config.yaml
hidden_size: 256
n_experts: 96
moe_layers: [2, 3, 4, 5, 6, 7, 8]
balance_bias: true
num_attention_heads: 2
num_key_value_heads: 1
head_dim: 128
init: "uniform"
beta2: 0.99
warmup_steps: 325
schedule: "wsd"
Below are experts of layer 4 (counted from 0) of a mixture-of-experts language model. Rows are named router (the router's row for the expert), up (a neuron's input weights, with its number), down (a neuron's output weights, with its number) and show model dimensions 0-255. Each number is 500 + 25 x the weight over its row's rms, rounded and kept within 0 to 999. Numbers have three digits each.
Before each expert's rows: "gets" lists some tokens that make up at least twice as much of what it gets as of all text. This comes from a sample of Wikipedia text that the model never trained on. Tokens count by the router's weight.

# expert 83
gets: " of", " in", " on", " In", " de", "In"
router:497494495508485500534496514504510504468446486517562525520503565511460540505507508533494497536440508541472468505529553492525511491475521502545487515538477482486539484491502496496526486505494475489492524489501509522531511520517509508477515517487526502501496504518479525494502499505490522515498481498511508515486537627476484515473499357541478520484500516489535481516516465520502529523497522508479528513503461486500489488490490510540494495500510481493493503519477510493500489498496521512492499514514510526482515517535484483464501490492468489499482505496486461510532486471500528475479458491501510501512493529518485501471483516535478501526488476509505495525547499500511485490477513478521495490493473503505504527516490510495510479465513489521493484505629514512567492488505519
up0:488467510478464530490461454486426519492502509515537517493481494505513507490494486508497547482502481550508528491496467529479519487479505507451518487497496472469513532510518473500490499522484523456473517487505510472502539481501530572439483488493487534492463520525565517537521485470526504516486538526490468491490511509504484549469469504495563497526488484546510488515485494500487514502539516477485516506479507485440506534480478496511486492471476520541485514528489488475518494502501518537499493487522551504525482537466450494488512484485510492498456519506481499499537474483534476494512505466482482515509549494482481517467499529540516483456504445520494516461506493466494557536514468519494498498505464540455513515510508448493502502506444548482511487506564539500511482514507510
down0:484519490458509513542576549498501488540543499482471505512518502523518467497495525482551492516482503479526463491523471505532489507506499511502509515472456496490465496475509528469498516540528498541548489523503507505492485503498496483532490544512498508485512524491494488457464538468479513482512487475502497473486512513527504492504518499496451471480467497518469511499507480487513514533455547517500504463507519460559484491487519480516533507503491493453518494467533501521519505516470437473464504464505475550460525483480518462525519519445483508516458496503531467518499531545452497528480530512521495478538475568515464488511521453452491516500504505496538500507445534507502491511533543486532478483497538459506502471470490510529492527510503512524513500453457484507465478510474514

# expert 22
gets: "al", "ic", "tic", " =", "ary", "'"
router:489490519480530534499476537516509497493505468486616523509494476524502482515483504497521523502518443498483531490532500474527459572564478525524488503493521527518475480491506485507542529498486546505549501508499536430497503515493511500499482499546502488557516438478519497484511523525506490520476500523478477532482495542495480489480478510477510524458481450504510489484498512528500508458471546508492528517442520501480515533483476508517509489470479493510496503506490495505462508545522472457522503472490501504501498519498538489525488509488503476480463459463518467510510514511459487477500486480493495465538469502487521501491494559523521539489557472522502463495476530476481494503533514481487525534515509489494531494503529539549529534518507478539481514508512512505463519505501494
up1:511509483550511508465472524534527504508459479488534496495443547536516463490508540573538493498525496468548516528513465496528470526483464485491480497496522427470492490458497463528488489508485546507528470484493486507528495499467501467515485476492507524524526520513499535516491501530520525509494485509467504522490455503518507513496464496471461511524511498523464495492489504514494537516514537515464500497510469514469543496540497511500525498484513467506486530530450486467499482494535523485535518557456493519499503501508459525501502499490502507519499520477457483477501496461466497468513512509518532505474476506528492481527499559523512509468490449531510489483481486550473532505513500488524530494507472475512518543505495484531493504530495500548492524519519470495453525602489510
down1:516499480518528499509492461534498515517484501499500485502463541471517524488500444502535451510481456499513510530471514488513481531504500523514528493488466513512492460483534468548498499480493484499525498504483510501522495531518497493526512479503463503521463540510517471531469494502447509485461525530486493508497488551471552538510480513500464480516491506459530465555521552492501487487497491484492511489493447495531494501431514493509484500500522479490497501514525515476488510489490507491496516454509453514543545526548470525480473481521495425504507506547540526471518463546459463488475526535474483487514448492489501518476507496505536543519547503514532516510502543457507515530504544468452492484502517510489524501525510518533464481524484436506506476515546485529522507490517498

# expert 41
gets: " the", " New", " United", " National", "==", " American"
router:493461493519488515522504473506500511490498494458549501487490505525491524508509508520485526509552460459519486539526508513522467597456510499475486469481502508545444518524473483505544516509496539483524534503503497524473458508510486466500502514531536495477515512514447532499493512505506485510500509522518496474492482568473498490569487497490522526499478499506523523515442506522532494490488516511475517537466513498542498521512539531515525502478496506510485499507529514491474461493451496499492481491508479477502510516488505491493505504469494461468517503506504418512498461487505513510493490505492554491501489522430527514513467475530478525498506538517480455464467510489474463532553548512520511508545552503511506434529527477526466505490512481507541505497475510528487493503520488
up1:470489495464509527497450509492462515481499462466509513507470489506505476546498507505457516529527460522514499524499513529542521506491490496459491462534513501478516477488491473509493506488533475532465465545526536473466462477479506487472491525527508519474513504497498502516540480501534506523475531517468478479467530500487474509477479486507472539466539554468532537533491484487500506473498492465464498492471481549471458470481507481494485494467540490510517488511462496459549529467502495475468499441502458468462499523512463519521509493466518502511447511496466520488484493501495474533520454538538490504549442476485527509547484526548484502465519506513480511479495516485452497535519502508489491529520514523498551497451545515508520521523488516491514506518526516518482550499495467
down1:542495463509524482510512494527534460495507483499497506522542472502483521526504529535520531470466551502500468468509507513527474475517536460467473551529518512478535515494469503475505496513474526538505492498435527523514541525522520522462494481502476502482531563472522496525516521535520494547493534484480488467479526525500503551490479465511487544508506520485472508575526452493525504464437486499476535478542480500478527522491523504499511490534473512525528495495464465496485504485494523522497453526502519503502534475486552461500486511517479517457474498501496513509484480505538518511491504511481521504481499519489493482495491502495480512472513520491479556482466473503526497511517513477454506529524508504523500495472440469512499497499559512538506509504513489535515503479565436

# expert 37
gets: "th", "s", " \"", "'", " a", "ing"
router:535501532509490527469452477493527497517550506552524481526443502511521449463468459485504513530532532487521484525528535503491446479519522519458523485479476494456499531502492503468466504512525490527527509465523517502471565533513498489481516473481462539502505479484479537528481473548490547510486524519531490486531493498477503508502484487478523527512464488536485519515437499495503500508520483524497464539505529492483525484521503499498497453510479504491480529527510506505516509491549521477502522485447490522521519492523504430511489523493534551471478517497480476494536520475471481509506474485546507491560491474508486531488533495468515475477491500489477502449542516496506503519476474520530507492487511523500487478468482503532496501483544556447489459481511509472511483549483487
up1:528489521511546504466462486475521474510500500526533494539459515512532504488484433503524515483523524508508526527453493499480485486503524497409530498481485476469475513537498465476486524503494489546498497489509550487490497503513529533500520494525457497466498513511494493510505494478491566483526477545483501475521506530528510516503480510505519454476531491498501535500580539446480511484513518511485529490479486482501530521543457496486500491506513481476471525521525535505560526563538508473520514484488505454481548471552464470498481509495496545499490478493492517528499463536482502504497481506500487482537518465486490516511485485516469506486510505506471503503494444494504494501526479524495499524485483525508503491476531445523470506515518534478537530458487479537524471543498459
down1:502515530463457519513517522556483503513530539505493523536479504484543497493491512521483522449512532525465504499467488507530526498471470458545506500475518545492516469496491494536524513460484471485454493478515473494487501435503554539523545463508508517480468482501478463487491522504517465534477515482519451465459496537533535511509466503541489559491496490495505500503520516489497492473509477529500508455490506488478525448497484531457496517463478472503498482470496487485465501472522515513508493515531495487446499500544485466511521512475476511483536531493465498494492453503528513529498539489500500515530540492515531523520555522489519527520521528503479447538510525528476491547507528490532521493487480525583519506489487495495517508520458505505525471511489456486502507515501514

# expert 32
gets: " |", ";", " /", ":", " left", " right"
router:502495539488524492512536479507445461518532493506488498478480547504474496518530491529511499511415475513516535508491542452478507511502505497531482510509489510478495532519505501524496517501485541494491505504502505510494482528537501498500491496512505477544529482482480525472498469502494515518483439520507525501505513466505486470493473516489527506537483515461482493486517532506486555528528537479490531507452501509511486518528495492539510511454492521474500512507474477512486489498503546490495468503496512445510490521490477502492488505534536516521484473477481564531489492457492504486490552500511526527491483499505483502516511629502505522487499500422490489471497529542468482522480497491490520473535489505502512501525473536521504485479462488501515496512391532539501488493476512
up5:473494518474531528477498513501482505507563493464526486521477513535503476503488488497501511493505487574505516528479467498510515490481501535510470520512485486505541482496496499544525530522489513508423507475532517496545491452489483525507480473475467512502494490577453502511525486545514498529518520493514486484521500493490491511511471577505480495499498504514478505575522486488461535481548519501502512547490469498488465472499480508563536518487485488485527465468505509509501510494548501508498464500470496506530500517495476479491493433481496460522514560489509425562498500516486502506498511512505508499499482506485508519494499509495579490490547492495526480549514485510470557512483492525462504515509467522457465492514496490522495491517496507515508518503508498483506490543473534
down5:498491480512439491520495472500529471480505508514460485516491491489527506493507510478542501467529499510483495488532511529486528521464501474489503488550513491510502517490506504522481503473537513523467462517477499527476514519498475464487478494542511520486501486475520478520506482495463474465495453533476532498500486515488518511467466484486538508494498475501466453486462527487495486439493481443480527486491529498518506511547509468488507482485508521490470512524483464513451471473472466518500530499512473505525550515493510506504527529480496520529495519513523532481502504520552510504481484490482515468483544462520551488491553464489498542476509542498493506427532542493533521483439464518511490505502530507536522565516540486438428512468524499514493529478475505519485485470523454

# expert 45
gets: " for", " of", "e", " on", "ing", " with"
router:520515537486509516498527490528472528551502520505463473475450479490512488489522524532529501476518517513493488539506483512497572526501497476468484538528522526518516501505537502487520483498507476489521521493538497512474511527505521492526477501502512510482504503526478493494493532495486505507493503495497540515505473530550454471513503467494487515523475518467442534529532495473475465490435504522480457453525531516514499497518546507506469493512473481474456503508491524481464474500519495450502518540487477517489489509557473507490509456506515493472512513505533458508537473510478494514544523525490505487476466518486496505451506532478504470489538481484469497480476473531472487490427512516495475508448515462523495495515512529499518501553496464519504507513587531502527511500477419
up0:485505512454536522486513494532482458489516524480481516496523497526517492500491473534520489460553503498511524529476480474517474519491467505492487464512504528478489504507536488508481495496506530496460495480488450464510499512490504533513485485496472507505464533478458487530528543495514475466511542470484490474486531481534529498491474525533522462511564509461494464565496531514459518510494525528489542474527499467473498433535542526477489487504474508517505532535524472493515506487537495468524512526506471492473502458487466474496441506455512535470494495512503468493493525502496507534488469470519515477466516480523501502512479520501469462500476466475470488480464469526487520501548481522546525500454464520444548517481449504453477501485487488541505510513495500534475472522503485
down0:508516478466505469504507529505540513518515508511520488498549483473455466499460479507490509485505475503463459480445519498481462511505516493443492492548545504498462500501512440513489547519494505525453488498507489512525469490513533517489531534475509517500495506512488486488482501522491493477524511503479492481492471468523545500473469532487501504514508525469536504485528518475502487489480460522500490457499524508490542510481494501457460491511472517527494501522453534469523492541537487518560513512550510485509552455494524508517496527477474502484458485500457502482428502514499524458534477491485456489528493460527490546533498504506464446532472515447523471530527507498496473452499457492490493492503455501493495496493524502454469482451528457515524495485513480481524521525512525

# expert 33
gets: " |", ";", "---|---|---|---|", " after", " —", " that"
router:495495465531506493520550511526510511507473488527475515513503489489494521482471482519482494481413502505476518476492490481506459498485531490476519492533492521531484508495536496504509465467527488491513517517495495474498515516507505533491509462471531492531463514541510496531425527506483492505525531469499511459517486527441514507501497491525462507455518500512438502521495530511498476473490498515485493503467503495528491477486502489520451440542499503535493491481460484463480508448491527524502546486506477506493505500526521521516544508506491512496507494493493517481536511523510521492465447456475484470470501473497475487517553574463489534546493505474531528508522462450511518497458520477494527495497529504526510522515523493499472496501537486531493502494399522485490478500559502
up1:450468525478488534496505478462467516479541476520507478491503490514504467542488520517540513481500488465523486517477470492490492509497449500509495547471464526478541506559447512479468480546503482521496534473537513482478518474505521466495498531510481500485517488514481493453545452497495520513542479515519485495545540490492485471520489532514526494540494460472531502514553542504423501505508529496504486488487468544494496504505511477536526474494569506542514477475500459519479464509509511507492435476508483499505515480534433522487489477441518526524501524482515482536511503498480510495485509483507543487504479475528512508533502501518509480474519492458496504471451536531508515485521495517470511507490454542473505526515504521504503482503457509542544519519510515508486495504482508
down1:527483491527504556508470487507533524485476489514507514525500510476511543489509496469539496527476523558475509494522505505508492524508541530470496531466477526474501490464503543539440497542433531508491502471520491516486520495549549522527497497550496510465541518520508530476489519507538526503488513560455501474504479516492504494488443518503531482531499498527464490465500509498516456498505521503458519560543446446517496492505491522484480520505506489471515472500518495479549515506461494493486502527469507520534502513493510497538494485515515478498507490521515479492455492462542461497490497523500466489478492542466524496496474497468494526465521527519488527454493560486507479517467530511499474492495500536513498486503488453523496498494545540508530532501472534505500473486470442

# expert 30
gets: " |", ";", "---|---|---|---|", "|---|---|---|", " /", ");"
router:487514480536476481512557516511501512497489470543501498481525469527481521515498498528491459485372488463485514475512518481507457512503522455498510503510504524527474524505505492503494470467510492475513521497507493488500490527522499526523505474473503481565495504510513500520455523501496510518506521499528509481481509527476509508504485489528487495429520537503451518522485512481502523484504516501497499523461518488514516473495500505513467464507498513540477481488494481474459491455510528500495532528510502462516506519517503523520528508512504522496511497484466536512526479520490537497471509498481492478472532463467476505495547636503499513518483506437511520508514499457491506498461505486485519482524527512508517497499505491496481476494508483524501492504389523484506485482535505
up5:482539531475480486503500473529449501488553500472526494524484478504507455467472506531488479506497525509546524500479502531531470496480517541501508529491504490489510474519491506492472506499497499506541515535492484520507467523548534489501479502501477505504492525493474486472491528505497516515495466493524491514459485483517458524556519561475464442510470523490507504578478539498447516474475488487506503483504536498495487491482531517480485493510551459459445512559530533506504508500497505511570536489519475496498501473514508529528494507515494500479565491464528510519463480588466494492491502544477542500519510489496526539504490503492471506480511486524482555512515496548496521472465489493492497508482515502473513515543542502501496469528532523510509458491500497469512508495516549
down5:513485496518532476443515493517487522481460498512523458524501489521503502485500499487542478537502472497510518491510534479458498481548515507480480508485472546483493507542498511464532501467481500508539509494507522510504500456484483514490483448453557513517527488473512551555505444498519459491523458514480486524491485506505548507531515480497522511491520499527500486504521505465526531510521487515531507525508472496467539525497535481512484511519497496550505480495481483548477503485491506484463534496491499481530488483482524504481503532535488510493507473489492464514524478525460531482500529528500514513452523523511540481446517513558480472539469453519496538506497463459544558505472508538467488507479486523515508446496521474487543496499536492469524551525527505520472522523449464